Experts of a small language model.
Size: width 256, vocabulary 8192.
Experts: 128 clamped SwiGLU neurons an expert, 2 picks a token.
Below are experts of layer 3 (counted from 0) of a mixture-of-experts language model. Rows are named router (the router's row for the expert), down (a neuron's output weights, with its number) and show model dimensions 0-127. Each number is 50 + 15 x the weight over its row's rms, rounded and kept within 0 to 99.
Before each expert's rows: a language model's description of what the expert responds to. This comes from a sample of Wikipedia text that the model never trained on.

# expert 23
Description: Copulas and -ly adverbs. The verbs is, was, are, were and be, the words also and not, and adverb endings such as tentative'ly' and comparative'ly'.
router:41 73 63 58 36 31 57 38 58 41 19 41 60 52 61 17 64 54 57 51 54 39 55 52 76 43 69 52 59 66 45 41 45 60 54 71 52 38 65 45 63 70 72 48 54 73 66 82 47 57 55 63 42 61 33 54 47 65 28 51 53 24 66 43 72 42 42 33 11 76 46 49 44 29 83 32 42 56 33 53 58 34 57 36 27 40 50 29 53 45 58 64 10 38 59 38 47 49 62 47 84 54 49 54 43 54 50 41 45 55 76 65 53 56 60 18 60 33 47 33 40 53 73 66 39 23 64 78
down0:53 53 20 30 36 58 66 52 55 81 55 41 35 23 47 25 47 35 32 29 46 58 32 48 59 46 42 68 44 62 59 52 34 40 59 70 63 61 45 36 56 33 43 24 34 90 22 56 21 52 47 35 49 58 36 47 49 52 51 42 49 83 76 71 66 62 62 64 43 54 48 45 49 48 36 31 40 58 56 46 34 62 34 62 21 38 39 54 21 42 48 23 38 65 55 70 29 61 37 45 59 53 62 57 61 40 45 69 22 44 56 48 71 75 58 51 71 29 51 49 45 56 79 30 73 44 33 67
down1:38 29 62 18 73 34 55 52 55 50 37 26 47 35 33 23 30 46 65 43 49 55 85 38 54 52 60 52 53 58 48 50 56 53 55 56 79 43 39 45 57 44 52 29 40 74 30 37 57 46 49 49 80 34 48 44 52 43 57 55 68 57 64 31 21 48 72 46 56 14 61 23 31 75 61 55 46 61 51 89 30 60 47 68 45 80 49 69 56 37 18 37 52 68 47 53 69 67 35 52 42 22 54 51 59 49 42 60 72 43 58 72 52 57 16 28 63 66 41 41 44 56 65 48 47 55 47 51
down2:38 69 24 43 55 47 74 47 98 71 43 88 67 55 43 24 48 56 78 36 36 44 61 41 83 47 57 67 74 49 49 14 51 66 50 53 51 55 37 49 51 52 51 60 36 71 38 48 37 61 42 39 54 64 44 53 52 54 54 42 49 61 56 47 59 37 56 56 44 34 50 63 35 56 71 17 39 56 21 53 49 70 72 38 47 39 55 66 68 47 58 34 38 74 37 40 46 60 35 61 60 31 65 35 63 58 66 52 31 48 09 29 60 60 52 70 45 20 41 26 51 47 60 42 60 45 58 46
down3:67 18 39 52 79 24 69 61 47 62 59 71 10 55 42 79 71 33 48 25 59 46 62 59 40 58 42 46 39 48 65 50 38 39 40 38 71 63 40 79 68 49 15 25 63 52 56 41 46 33 45 48 55 39 42 51 34 43 65 69 56 64 41 63 28 71 59 43 99 66 73 50 59 88 32 86 60 33 62 68 62 43 45 66 41 56 44 49 33 52 51 48 68 66 46 50 61 35 51 68 37 39 46 44 45 48 23 78 60 09 59 60 40 67 62 64 51 50 36 64 61 43 41 32 65 35 44 71
down4:48 55 47 52 54 51 62 45 37 67 60 40 53 22 39 68 55 54 60 60 54 48 56 41 36 54 58 42 40 38 36 22 30 63 25 62 40 32 55 71 38 68 47 46 45 16 32 38 48 70 61 49 49 55 56 43 44 52 68 69 64 71 47 61 47 37 16 45 39 43 50 54 21 17 48 53 50 49 39 59 54 66 46 62 30 61 28 51 78 49 72 54 43 35 33 72 43 56 47 31 27 34 45 50 50 60 46 47 38 54 28 66 68 54 39 80 48 34 69 49 83 52 50 42 62 76 29 57
down5:13 42 34 53 77 47 61 48 54 36 74 39 64 57 13 51 64 48 58 51 24 33 24 64 58 43 70 45 20 45 60 37 45 50 53 53 41 45 53 67 41 16 43 66 55 30 41 38 57 70 30 54 55 36 36 64 54 50 82 51 69 48 59 39 38 67 57 71 52 40 90 53 35 56 46 60 56 52 54 35 90 35 64 64 46 43 48 28 65 70 58 37 51 54 79 20 60 64 49 75 57 79 34 34 45 52 46 41 52 57 36 49 52 57 50 53 18 83 60 51 48 52 15 35 49 62 70 08
down6:66 18 31 25 65 64 57 56 26 47 48 50 31 48 73 37 23 40 55 45 55 46 32 46 67 30 56 47 38 61 48 73 46 67 75 42 39 62 29 58 42 57 47 45 71 28 56 24 35 57 53 66 68 29 88 29 61 32 21 28 61 43 51 59 50 54 57 49 40 49 62 30 77 73 38 48 52 23 27 71 56 63 45 57 58 37 54 31 43 42 54 36 54 49 54 52 59 75 50 37 37 67 77 31 48 67 59 55 41 39 64 57 59 50 66 16 63 60 48 69 52 55 50 75 63 71 26 54
down7:37 71 74 52 66 45 44 54 61 48 49 67 66 44 48 43 10 46 30 59 48 56 55 52 25 28 64 46 25 23 32 61 53 69 31 35 37 73 28 60 60 57 56 50 42 45 37 65 18 44 69 61 51 36 42 94 00 66 45 27 31 43 39 61 50 41 34 37 43 84 64 46 42 29 37 38 41 81 48 69 66 35 52 55 44 44 59 53 49 54 55 39 39 48 49 40 43 38 46 71 47 20 50 59 63 27 50 50 35 67 39 44 70 61 45 51 10 50 50 40 66 43 60 50 20 53 29 55
down8:38 60 37 77 61 59 51 46 53 52 24 53 65 39 59 53 54 53 65 67 60 53 65 49 54 66 61 34 44 38 65 37 66 51 64 67 40 38 39 30 01 54 50 77 25 23 45 74 58 50 77 30 47 36 72 48 58 46 81 63 40 40 40 37 77 63 51 40 58 48 48 44 49 38 32 37 46 22 31 73 47 47 43 29 71 33 70 57 46 64 42 50 61 46 29 43 37 44 63 81 53 55 45 50 61 27 29 64 67 52 41 65 53 61 46 57 87 38 56 62 54 67 48 37 29 82 52 54
down9:39 46 43 44 35 43 16 42 72 38 72 23 50 43 35 07 26 53 18 61 39 55 45 30 58 27 39 28 47 52 28 42 40 49 31 50 31 70 76 40 68 59 37 64 64 40 54 46 37 46 61 53 59 44 53 46 63 29 37 36 43 17 73 57 59 44 74 48 21 44 54 76 65 47 27 44 29 53 32 22 43 55 67 55 39 61 51 52 38 67 59 50 50 44 86 61 39 46 40 45 38 41 31 46 32 72 28 66 26 34 70 73 66 44 39 38 43 36 52 34 63 40 53 57 32 32 34 97
down10:62 59 45 34 67 38 56 51 65 51 43 54 67 51 62 26 53 42 64 61 30 62 32 30 42 39 32 47 59 62 48 22 82 28 71 77 80 51 35 58 43 52 61 39 52 51 66 76 30 64 62 53 58 70 72 43 48 47 29 34 61 23 65 36 53 52 53 63 75 48 31 55 45 39 33 42 38 70 59 59 54 72 77 55 35 53 37 43 62 41 49 33 47 62 48 62 65 64 61 59 71 78 49 25 46 39 35 38 28 60 44 23 63 33 53 26 55 54 47 43 49 62 80 86 56 66 58 67
down11:41 48 30 56 20 41 57 43 48 42 66 45 58 54 73 55 37 17 55 57 48 23 28 51 46 50 33 84 50 55 55 62 38 73 90 79 72 67 72 40 54 44 31 75 54 58 31 57 67 50 70 61 71 78 66 65 56 39 49 54 67 64 37 43 46 51 60 45 46 55 28 47 25 60 63 43 55 35 62 33 49 40 48 10 46 64 76 30 55 37 63 84 53 18 77 53 72 54 50 17 48 66 39 29 75 68 55 28 73 52 61 48 37 52 49 34 52 65 42 35 46 44 42 48 47 54 72 47
down12:56 41 60 20 44 38 52 50 78 55 39 27 59 66 40 39 66 57 40 41 56 65 55 58 59 43 66 29 81 62 40 47 66 21 46 63 52 30 62 58 47 43 70 43 56 49 75 56 62 45 33 68 46 63 64 70 57 54 40 34 42 58 57 78 44 65 33 24 57 51 61 41 64 61 67 50 48 67 34 49 63 38 74 54 48 40 43 51 26 49 57 63 40 43 35 41 58 35 47 50 50 51 62 49 45 61 44 40 23 56 46 45 51 24 51 48 24 31 58 78 15 64 59 65 65 71 35 58
down13:55 45 33 50 39 39 56 44 48 68 28 49 74 66 49 56 67 48 49 42 62 72 56 31 40 67 64 52 44 52 61 54 32 65 58 21 55 50 53 51 57 63 31 70 61 74 27 73 50 66 66 45 75 18 56 35 44 41 37 27 38 72 53 34 29 14 17 46 60 57 38 83 56 73 73 43 58 33 46 56 44 60 64 46 35 38 56 49 44 50 67 46 46 54 32 75 40 47 66 33 52 51 74 53 33 72 65 56 64 84 00 61 57 46 65 61 34 51 55 45 50 37 49 41 73 24 39 42
down14:75 55 59 59 56 23 60 61 60 13 42 45 48 49 57 36 25 53 58 49 45 41 37 46 68 42 49 59 59 64 56 64 38 47 70 66 37 62 68 59 29 62 62 43 48 56 43 67 46 27 65 67 50 60 51 71 41 43 39 58 47 47 72 56 48 38 71 17 47 63 61 50 57 24 34 37 67 45 64 80 62 56 37 66 57 30 68 54 56 39 53 38 22 55 61 51 46 41 17 45 68 53 28 62 90 47 47 65 48 40 65 44 20 40 51 78 27 49 44 43 43 50 42 48 43 53 50 66
down15:56 39 44 53 66 56 38 70 67 49 50 49 49 44 79 67 68 44 47 50 48 39 55 70 65 44 43 46 45 64 49 59 68 61 82 76 70 51 69 31 33 77 55 29 53 57 44 56 84 59 35 53 69 60 59 70 42 50 57 61 36 60 46 50 57 23 26 58 63 71 11 53 57 67 37 12 52 74 49 54 82 44 54 51 59 53 42 39 66 77 56 56 37 50 53 50 57 47 53 40 87 33 51 65 49 68 49 39 65 55 61 52 38 65 36 38 33 55 50 35 59 67 57 65 45 66 60 17
down16:40 48 28 32 82 36 39 62 91 75 61 65 27 78 53 61 28 61 58 51 68 34 71 38 57 52 54 53 78 34 37 49 31 57 45 18 35 27 47 59 50 26 56 38 29 20 69 35 63 57 58 53 30 51 38 55 22 54 60 14 41 55 38 26 36 33 47 52 70 73 48 38 45 48 45 49 28 47 50 19 27 78 49 88 55 63 71 33 52 43 29 52 64 65 63 52 22 69 49 32 41 45 46 54 53 61 38 50 59 61 67 51 50 53 75 58 68 54 30 48 40 45 49 45 41 54 54 38
down17:49 39 68 47 49 49 53 80 59 53 85 68 60 37 44 47 38 60 52 70 32 33 62 41 64 56 44 84 47 69 35 36 30 76 60 26 57 47 38 27 68 33 79 51 72 32 57 52 33 67 65 48 35 47 20 70 69 26 56 58 95 74 58 39 13 66 78 36 74 38 57 35 31 34 57 49 57 64 21 44 51 51 56 61 65 48 34 45 68 52 57 60 18 37 35 43 74 56 57 24 49 36 64 72 33 69 56 45 60 52 54 42 64 39 40 66 63 59 65 61 72 47 88 68 59 68 71 67
down18:31 42 36 27 43 26 56 36 60 34 45 52 58 55 59 50 54 52 34 43 52 46 51 24 46 52 60 40 32 58 54 27 51 38 42 36 66 44 57 41 62 57 44 28 30 56 68 45 40 61 29 45 74 79 61 83 45 37 51 47 33 50 81 27 51 48 77 28 43 45 38 62 41 20 30 66 35 48 48 27 65 75 67 39 13 56 51 59 40 84 53 49 34 58 61 45 64 70 52 40 22 30 22 51 48 49 30 51 10 57 52 56 27 64 45 25 25 39 77 60 60 42 65 37 40 45 47 46
down19:79 48 43 38 35 70 43 54 49 56 63 51 42 65 49 47 36 62 47 48 30 49 33 65 61 50 51 43 44 44 40 27 52 31 69 60 28 49 57 20 46 47 28 38 71 51 43 67 57 65 21 36 78 50 54 55 15 52 56 61 69 28 83 66 59 47 62 46 56 48 62 72 39 38 50 44 42 60 41 59 54 50 59 58 41 39 31 44 32 35 66 43 45 46 72 41 60 45 36 50 52 53 50 33 47 56 66 58 50 66 37 74 33 40 70 37 65 30 23 69 43 49 46 44 51 52 47 50
down20:34 53 24 41 56 35 54 74 65 51 67 61 36 49 66 56 37 41 32 78 47 50 35 43 51 39 31 53 88 70 62 91 45 59 53 50 63 37 47 58 39 44 46 51 57 38 55 53 65 34 76 21 40 75 63 46 45 13 47 48 58 76 58 31 34 49 72 64 17 68 44 48 54 64 45 55 36 43 38 16 42 44 57 57 48 51 57 46 56 61 52 81 50 29 53 68 22 36 42 18 43 54 46 55 45 63 55 44 61 57 73 30 66 41 28 41 38 50 88 62 33 69 49 32 39 33 52 52
down21:36 72 48 47 53 77 49 44 68 42 67 33 43 33 65 35 16 48 51 39 37 76 74 61 48 11 34 35 61 64 40 56 47 38 54 61 47 52 53 51 60 71 37 63 68 52 65 39 65 73 63 39 73 45 48 70 53 38 61 73 44 12 68 50 52 78 55 46 48 35 50 50 50 26 52 53 45 95 45 58 69 51 39 55 56 58 42 44 57 33 66 46 57 49 78 53 31 48 35 46 56 64 37 70 53 58 57 86 61 34 41 66 26 68 61 41 21 39 33 34 37 42 70 50 66 39 36 53
down22:52 43 39 60 38 39 35 57 60 33 26 45 50 53 30 65 66 43 46 42 48 53 85 28 64 77 37 48 64 39 55 73 67 31 45 64 64 65 46 47 56 48 20 61 51 35 59 55 10 51 58 39 57 42 56 51 51 52 49 60 30 69 25 47 59 61 56 57 59 42 71 45 35 35 12 21 46 26 58 67 54 64 53 47 63 65 62 64 33 38 60 45 50 74 36 39 41 54 40 73 50 32 58 58 29 40 64 43 80 56 24 60 58 65 38 61 56 52 34 62 56 36 34 44 61 60 47 20
down23:35 65 42 47 56 64 44 71 27 58 48 30 71 47 67 42 50 39 69 59 68 58 47 30 42 30 46 37 30 42 50 77 60 58 39 57 57 50 40 51 78 38 45 60 44 52 07 57 48 56 38 58 72 50 47 37 52 50 14 85 67 71 30 42 38 30 45 70 54 40 21 36 59 44 31 57 45 59 44 38 40 39 66 56 53 19 71 27 74 27 51 67 62 29 61 47 48 55 63 24 59 54 50 26 66 34 58 69 42 51 68 31 47 46 44 58 89 37 48 52 48 55 89 61 30 72 53 64
down24:77 45 61 43 55 51 45 48 67 38 65 47 36 67 52 50 64 40 53 32 49 36 62 38 42 50 35 40 70 33 39 29 46 45 52 45 54 43 47 53 38 48 56 56 41 25 17 60 61 37 70 59 65 37 50 72 65 62 37 58 41 69 35 72 84 68 57 68 43 52 52 49 32 42 69 53 37 51 54 49 87 50 55 45 36 58 35 67 36 47 22 35 70 57 64 55 61 11 47 48 42 44 15 66 65 32 41 78 19 68 56 35 50 33 25 66 53 36 50 29 56 53 05 82 44 52 63 75
down25:75 61 52 33 51 48 46 52 74 54 47 65 47 69 50 52 48 26 23 33 76 71 53 57 41 56 49 27 58 46 76 40 38 51 42 22 40 58 47 67 38 51 39 62 30 44 48 52 44 54 53 49 32 93 60 32 54 55 53 58 53 64 28 51 64 64 57 52 47 24 49 34 50 57 81 43 22 58 80 23 38 61 56 69 38 65 44 41 39 29 56 30 77 74 40 30 30 66 21 68 31 70 77 30 64 33 47 34 52 50 61 70 72 66 24 42 38 32 53 41 52 53 56 57 34 42 52 25
down26:83 65 66 57 18 33 50 48 39 54 54 31 35 54 66 38 57 27 61 15 28 32 34 40 40 71 74 42 56 40 29 76 54 26 65 44 48 47 36 38 40 35 60 66 68 47 57 41 58 39 51 48 39 39 52 56 35 60 39 33 37 73 37 29 54 23 46 41 71 43 49 64 47 68 43 39 49 28 51 73 38 46 48 38 50 73 64 58 17 75 65 44 43 48 35 42 68 45 62 72 66 54 55 52 33 48 35 56 82 41 77 75 49 50 54 73 60 67 26 49 55 58 63 71 76 34 65 73
down27:65 33 51 49 38 35 61 65 47 47 79 65 54 57 81 43 38 46 37 38 61 69 69 52 46 36 24 48 57 43 71 07 57 37 37 35 55 28 57 49 71 26 38 73 46 34 65 59 64 58 43 72 43 60 35 43 60 48 56 36 62 43 61 46 73 78 47 37 37 58 30 32 33 39 37 55 46 65 21 25 19 33 63 52 38 35 41 75 92 44 68 78 51 61 56 61 83 80 61 37 70 31 39 64 53 68 63 54 51 83 51 22 34 55 60 56 63 59 64 18 45 26 57 52 69 28 50 47
down28:60 39 73 36 72 65 64 46 69 34 65 77 36 33 24 47 29 46 41 42 67 93 69 47 50 62 47 47 33 46 46 47 62 50 45 33 56 47 44 59 50 59 58 40 71 59 24 53 63 35 28 56 42 68 58 71 42 32 35 64 41 55 38 75 69 47 27 68 40 51 48 48 75 57 54 46 69 37 45 57 70 63 74 41 23 61 57 62 55 24 35 34 77 32 31 54 49 45 53 56 67 22 51 49 54 57 68 18 41 62 49 58 39 43 27 62 67 46 71 63 48 58 45 69 50 66 59 57
down29:54 42 33 63 19 50 75 81 37 47 35 68 44 66 54 42 53 20 62 50 47 52 61 49 37 33 60 54 58 57 40 53 52 35 61 25 24 66 61 43 49 46 31 76 48 70 59 41 66 32 53 50 30 26 34 62 71 71 60 39 44 58 54 48 48 81 59 66 79 56 44 31 37 49 64 62 58 67 52 68 34 36 55 55 69 56 29 51 55 58 33 55 67 70 90 44 45 27 53 44 58 62 58 42 35 72 21 41 43 59 62 40 45 46 57 46 46 61 63 51 19 26 51 63 57 41 44 69
down30:50 58 54 43 49 49 42 42 60 60 42 33 47 47 24 48 31 50 54 80 40 63 27 34 37 42 47 40 34 55 38 75 42 34 70 40 44 64 58 26 57 31 39 48 50 26 36 73 50 57 57 25 59 25 51 60 20 51 42 53 72 54 59 54 50 48 64 37 51 61 22 57 47 26 48 42 68 48 72 50 51 51 38 44 32 39 36 46 43 47 54 46 24 41 56 81 62 34 52 16 69 47 67 39 45 27 69 49 41 38 47 58 42 30 73 59 57 45 58 55 47 32 69 55 57 41 33 62
down31:71 49 27 30 71 27 42 49 52 63 60 55 41 52 46 46 52 37 46 39 50 54 56 64 54 58 57 58 70 50 44 74 52 76 56 54 34 53 59 40 44 50 61 55 38 44 66 69 62 44 58 25 53 56 46 91 14 42 56 55 41 48 37 44 47 30 57 48 59 22 31 56 57 32 48 57 64 49 54 48 53 41 86 45 41 68 58 59 38 64 46 39 49 43 39 33 67 49 54 70 69 53 11 24 71 36 53 37 46 65 36 39 37 66 74 72 42 15 45 62 38 35 57 40 59 34 70 80
down32:46 61 30 53 51 46 30 45 53 55 49 57 42 53 43 54 24 78 56 42 52 48 64 46 49 51 59 49 29 43 54 49 71 49 30 76 29 32 39 50 56 21 38 45 62 52 47 62 37 36 56 58 73 39 53 45 39 65 53 44 45 39 53 77 60 71 67 68 34 24 51 45 39 69 34 62 47 70 35 40 64 62 50 42 64 35 45 28 35 53 52 22 44 27 59 38 47 68 50 55 71 44 36 88 40 14 50 44 46 35 37 72 30 44 57 58 59 42 53 47 61 34 57 70 62 71 51 29
down33:76 37 75 70 65 39 30 46 55 30 35 49 39 56 52 50 39 50 46 57 54 43 18 64 51 38 52 62 39 45 57 34 64 58 49 49 67 50 51 49 74 78 62 23 32 60 60 51 61 20 78 45 46 37 60 33 78 53 54 59 25 57 48 57 57 59 44 87 47 58 40 39 19 50 29 44 56 45 41 77 67 65 57 00 64 62 40 39 86 41 54 39 47 44 29 62 47 76 36 38 67 38 51 50 40 36 37 52 60 51 59 24 38 32 25 50 66 58 32 37 17 75 74 63 82 33 36 38
down34:38 58 28 44 55 64 19 59 58 44 38 64 55 35 68 24 55 38 26 30 44 66 44 29 45 09 63 32 51 57 42 47 31 26 74 49 52 57 55 41 13 52 11 44 48 55 13 55 60 36 39 77 64 57 69 45 47 53 27 73 45 76 45 70 37 11 57 68 39 40 40 66 66 44 67 42 31 31 67 53 54 44 44 51 69 41 30 46 62 35 45 77 47 71 52 26 58 47 31 49 72 27 50 35 42 44 40 42 52 50 38 51 64 63 46 44 50 59 41 69 48 63 71 62 40 24 26 65
down35:44 76 43 42 61 53 85 56 40 38 23 63 36 62 27 35 70 17 74 62 55 28 37 39 61 44 41 52 40 44 42 60 65 30 33 33 45 22 49 55 45 65 34 59 36 60 38 65 22 72 55 57 64 57 32 40 46 60 60 75 62 57 28 47 40 72 13 45 57 42 56 37 35 66 36 41 55 61 43 53 48 53 51 47 52 54 78 50 52 54 53 65 59 40 47 38 45 57 43 78 46 72 56 47 45 21 71 69 46 57 43 56 63 15 59 43 54 52 42 67 65 53 62 34 48 27 51 35
down36:19 54 27 66 48 30 36 66 46 38 56 60 61 66 22 58 53 28 58 60 58 56 22 45 39 35 62 43 61 86 60 26 62 47 52 28 40 69 61 65 54 58 48 44 44 73 32 90 40 35 42 33 59 62 55 56 39 32 57 48 42 76 37 55 34 40 77 75 30 56 52 51 60 16 78 40 54 68 63 49 88 67 58 65 74 52 64 57 55 65 64 56 37 38 87 54 33 75 55 64 65 64 50 73 62 41 27 62 32 50 44 51 60 64 57 52 49 20 79 47 25 52 57 72 42 48 79 47
down37:42 51 50 38 59 50 55 58 32 47 57 33 47 54 81 64 49 82 44 56 55 60 49 52 52 50 57 47 34 79 31 49 50 42 33 50 39 58 79 64 46 56 23 50 37 44 57 26 38 52 21 71 43 39 35 38 42 50 30 51 47 54 56 44 34 38 44 59 43 47 53 40 36 43 41 43 62 48 46 39 38 76 35 55 33 49 52 53 54 25 36 34 30 53 69 67 32 23 33 42 44 60 87 51 72 41 55 72 37 56 50 33 23 51 60 38 52 18 71 38 50 49 29 56 51 51 65 30
down38:52 64 43 31 60 57 28 24 65 78 68 50 54 49 69 32 28 36 61 45 53 33 53 69 57 54 39 55 86 78 40 41 59 23 51 32 25 37 30 80 53 33 38 46 57 35 27 53 44 54 46 56 55 89 36 69 72 73 33 47 61 26 36 50 21 62 54 60 49 61 58 64 80 35 41 46 27 40 27 49 62 54 50 52 34 41 64 52 34 55 56 60 63 30 62 40 24 26 51 61 49 37 44 47 30 47 39 61 59 34 46 48 62 48 68 60 26 58 36 65 69 40 65 36 72 47 51 58
down39:63 57 36 70 52 63 40 76 56 61 17 24 60 39 28 54 45 54 72 60 23 40 41 48 58 55 58 75 55 49 25 60 38 71 38 62 41 40 24 37 51 66 55 37 52 60 61 37 45 45 48 44 23 43 53 56 43 57 60 38 72 62 33 39 42 29 48 34 46 51 36 47 57 22 39 32 90 34 33 17 00 58 54 47 69 39 37 72 57 42 48 66 35 57 10 60 71 71 95 44 38 36 62 52 67 49 61 44 49 45 34 48 44 25 50 40 50 45 54 30 69 46 63 54 63 27 36 59
down40:52 56 75 79 54 37 18 66 57 26 55 48 45 38 83 40 49 60 71 36 60 66 52 66 15 38 68 40 54 65 52 36 50 72 19 52 65 48 37 60 43 59 45 53 47 57 59 55 65 39 58 48 35 34 34 11 64 26 50 27 70 44 46 22 66 41 72 56 55 39 41 41 39 56 57 34 14 62 47 54 70 65 34 71 53 47 57 69 44 52 32 35 50 53 81 50 65 37 36 54 67 54 42 36 42 33 16 54 66 34 58 44 48 36 48 36 45 60 37 27 43 73 40 78 60 66 45 59
down41:51 68 51 47 49 44 39 39 66 45 45 16 29 55 50 74 38 45 63 78 34 44 31 31 47 76 42 39 47 28 39 39 35 50 38 34 71 31 31 58 68 41 54 13 64 45 46 45 81 61 26 50 80 05 41 26 77 60 62 50 56 41 59 67 65 24 53 42 44 30 33 43 46 38 57 30 37 54 42 34 49 43 60 40 80 59 30 66 62 68 51 17 78 53 50 28 46 64 63 54 55 47 43 42 57 32 55 47 50 51 44 41 62 38 53 48 32 47 46 46 52 57 38 39 31 70 52 65
down42:28 57 44 74 47 39 39 38 56 59 58 80 39 36 55 36 67 38 26 34 44 46 48 48 61 49 60 29 45 58 97 66 31 75 51 47 38 51 80 39 79 70 47 38 38 56 34 70 91 59 35 45 30 46 62 60 38 58 55 43 56 43 47 52 28 64 65 47 39 70 29 42 54 31 34 55 45 52 70 46 62 53 54 70 17 25 49 39 55 49 44 56 35 57 50 43 22 71 46 54 53 63 38 44 66 47 49 50 53 54 39 63 64 51 42 45 53 44 46 57 33 54 55 45 68 54 42 77
down43:52 33 56 53 27 71 30 64 38 36 56 34 67 58 43 63 98 27 20 25 43 52 51 64 46 85 48 32 37 63 53 49 62 82 63 61 49 41 65 34 52 13 55 47 46 32 55 51 48 66 40 75 09 41 35 30 58 46 48 59 28 42 50 59 47 41 58 70 58 06 64 45 64 74 54 69 40 41 36 66 63 49 37 57 53 49 57 76 45 66 40 56 50 47 78 18 62 33 16 47 46 49 43 44 44 17 37 52 75 37 08 38 33 37 44 52 61 57 42 38 69 45 51 49 50 46 55 45
down44:57 47 26 49 59 49 53 74 58 34 30 51 28 69 51 40 52 45 29 41 52 16 80 66 49 64 38 43 44 77 32 60 28 35 77 35 71 49 69 53 29 44 51 81 42 45 35 50 60 39 35 43 37 52 57 59 48 50 31 78 38 47 61 28 64 67 58 32 48 46 28 43 40 26 59 65 84 63 63 55 13 57 49 64 56 72 87 38 49 33 35 65 65 56 54 41 40 63 53 17 34 76 55 38 66 81 80 23 30 48 53 44 66 63 32 64 56 41 49 77 21 67 42 56 62 36 26 55
down45:48 56 32 47 46 52 59 56 42 24 65 38 63 53 44 46 59 47 52 28 48 78 22 46 56 50 35 29 62 49 48 57 50 63 35 44 56 55 38 21 59 64 59 48 30 67 40 53 53 38 44 65 46 57 23 31 71 49 46 72 34 52 41 59 45 13 41 69 70 41 42 31 27 35 52 49 49 73 47 62 18 31 66 30 64 73 51 71 65 52 49 63 67 52 23 45 62 57 25 59 39 65 59 44 38 59 49 72 79 50 48 44 49 36 35 15 58 57 21 38 37 49 66 66 29 40 63 49
down46:39 74 61 28 57 47 38 41 43 49 48 50 50 53 69 40 42 67 38 59 38 49 12 46 41 34 72 49 59 51 40 73 65 54 42 48 40 49 43 50 40 59 48 28 31 65 60 94 54 36 61 46 45 37 57 55 82 54 61 34 42 49 24 58 85 77 57 54 40 44 65 53 91 48 77 77 63 73 40 48 37 45 62 44 38 65 26 38 47 48 52 62 37 73 50 43 51 63 55 42 62 44 54 68 42 27 58 61 51 35 46 48 27 18 67 56 42 21 79 44 62 39 51 30 50 39 21 45
down47:49 44 40 43 71 44 42 43 16 51 76 42 67 67 50 70 45 53 33 42 64 54 48 36 53 73 47 48 69 51 43 58 64 48 51 55 53 51 18 41 61 50 48 55 50 77 42 56 43 37 55 49 45 16 53 56 59 62 47 60 47 20 24 28 36 22 50 54 63 33 40 50 67 48 70 70 25 68 46 55 73 45 48 57 62 71 72 22 58 59 39 26 56 60 42 43 49 22 67 68 31 63 24 26 34 49 38 31 44 18 53 54 42 62 45 37 65 30 46 74 43 90 78 52 73 40 57 54
down48:18 22 32 48 52 73 42 44 38 43 41 90 63 36 79 51 69 32 34 53 52 57 63 81 32 65 53 29 55 54 36 62 56 34 62 49 45 43 63 64 26 62 40 83 40 37 37 63 61 57 44 60 35 50 41 33 58 40 42 50 50 53 60 53 70 41 53 33 53 56 31 28 62 61 70 19 50 65 53 40 54 45 34 27 52 38 45 44 54 54 47 46 77 45 73 44 59 61 67 67 40 35 45 70 55 63 46 67 53 66 43 36 32 40 59 24 17 36 32 40 26 54 86 07 37 30 66 34
down49:44 62 59 33 62 55 55 31 47 41 33 36 40 70 57 36 61 72 50 67 57 31 46 35 67 33 30 61 39 28 45 57 27 47 38 77 49 36 50 38 34 55 65 52 29 40 59 49 77 50 29 58 59 60 91 37 28 37 58 12 58 59 43 61 49 20 24 47 45 31 66 37 36 58 44 58 54 32 58 59 50 64 37 58 53 56 64 16 44 42 71 58 51 31 45 57 46 48 71 20 65 68 32 50 59 63 45 55 34 46 42 74 48 50 43 63 47 30 15 43 46 46 60 54 47 33 59 39
down50:32 39 10 41 51 56 20 77 61 48 54 59 62 20 57 37 72 65 34 22 52 68 52 65 51 41 41 51 67 67 44 94 38 54 63 40 39 64 35 25 54 58 44 49 65 47 44 34 38 16 47 54 34 59 22 57 43 20 25 73 51 65 17 50 52 62 62 36 52 54 61 40 43 40 41 83 55 39 52 41 32 30 37 72 52 47 75 56 52 65 35 37 75 47 26 78 31 37 63 41 72 63 55 65 37 47 43 64 40 57 60 57 24 53 65 45 21 33 51 48 44 47 43 42 48 66 59 60
down51:61 44 47 32 43 65 31 52 44 63 71 57 38 51 67 40 58 30 68 87 36 48 70 62 50 42 58 66 60 32 53 24 40 40 38 45 28 48 51 47 56 53 51 47 37 14 42 38 44 43 26 31 31 51 47 42 56 59 82 59 36 86 07 28 14 38 18 45 26 33 48 62 78 68 69 54 36 54 44 48 55 46 62 59 46 23 48 50 55 56 61 52 45 75 60 59 11 49 72 61 63 59 52 41 61 56 60 67 55 82 54 52 46 49 56 66 32 45 57 44 57 66 71 58 76 53 77 52
down52:32 61 26 28 20 64 54 36 49 53 36 50 60 48 81 37 53 63 42 37 74 45 60 61 53 40 62 52 34 57 73 32 45 40 50 24 28 66 39 59 48 43 57 61 47 43 17 43 69 35 28 66 30 42 56 56 43 39 43 65 55 72 66 37 49 50 26 48 49 63 26 60 75 47 48 42 47 44 51 43 76 88 45 75 56 41 63 57 68 54 50 68 54 61 61 47 54 52 31 54 47 61 29 35 41 92 62 68 48 43 40 43 52 72 38 61 54 30 51 61 46 71 49 05 58 22 47 41
down53:46 47 67 40 68 76 53 61 38 59 81 72 45 71 50 76 40 43 55 36 48 31 68 50 50 44 28 49 68 44 41 57 49 57 56 56 56 53 53 60 65 44 55 61 66 26 80 42 70 65 47 60 44 51 36 50 70 51 42 59 73 19 33 43 72 41 71 21 75 36 41 82 45 50 41 57 67 65 54 42 39 85 51 63 60 50 32 75 41 30 46 69 78 69 29 62 77 42 75 33 60 39 45 43 40 20 58 58 68 67 62 71 58 49 51 69 64 46 52 69 37 49 32 43 48 61 63 50
down54:40 43 84 46 44 42 34 13 33 47 81 65 38 53 59 60 77 68 32 36 32 49 69 66 45 56 49 44 95 33 66 28 50 83 36 69 91 44 38 44 55 27 41 28 33 71 60 36 15 36 43 48 54 65 54 44 47 62 85 49 52 35 49 64 37 57 30 49 52 60 82 17 46 53 53 55 29 48 57 32 53 55 49 62 55 33 72 40 56 50 71 50 67 52 41 41 36 70 49 59 59 70 47 60 33 29 50 60 55 36 26 38 65 62 36 52 45 80 49 47 48 55 62 54 26 37 58 47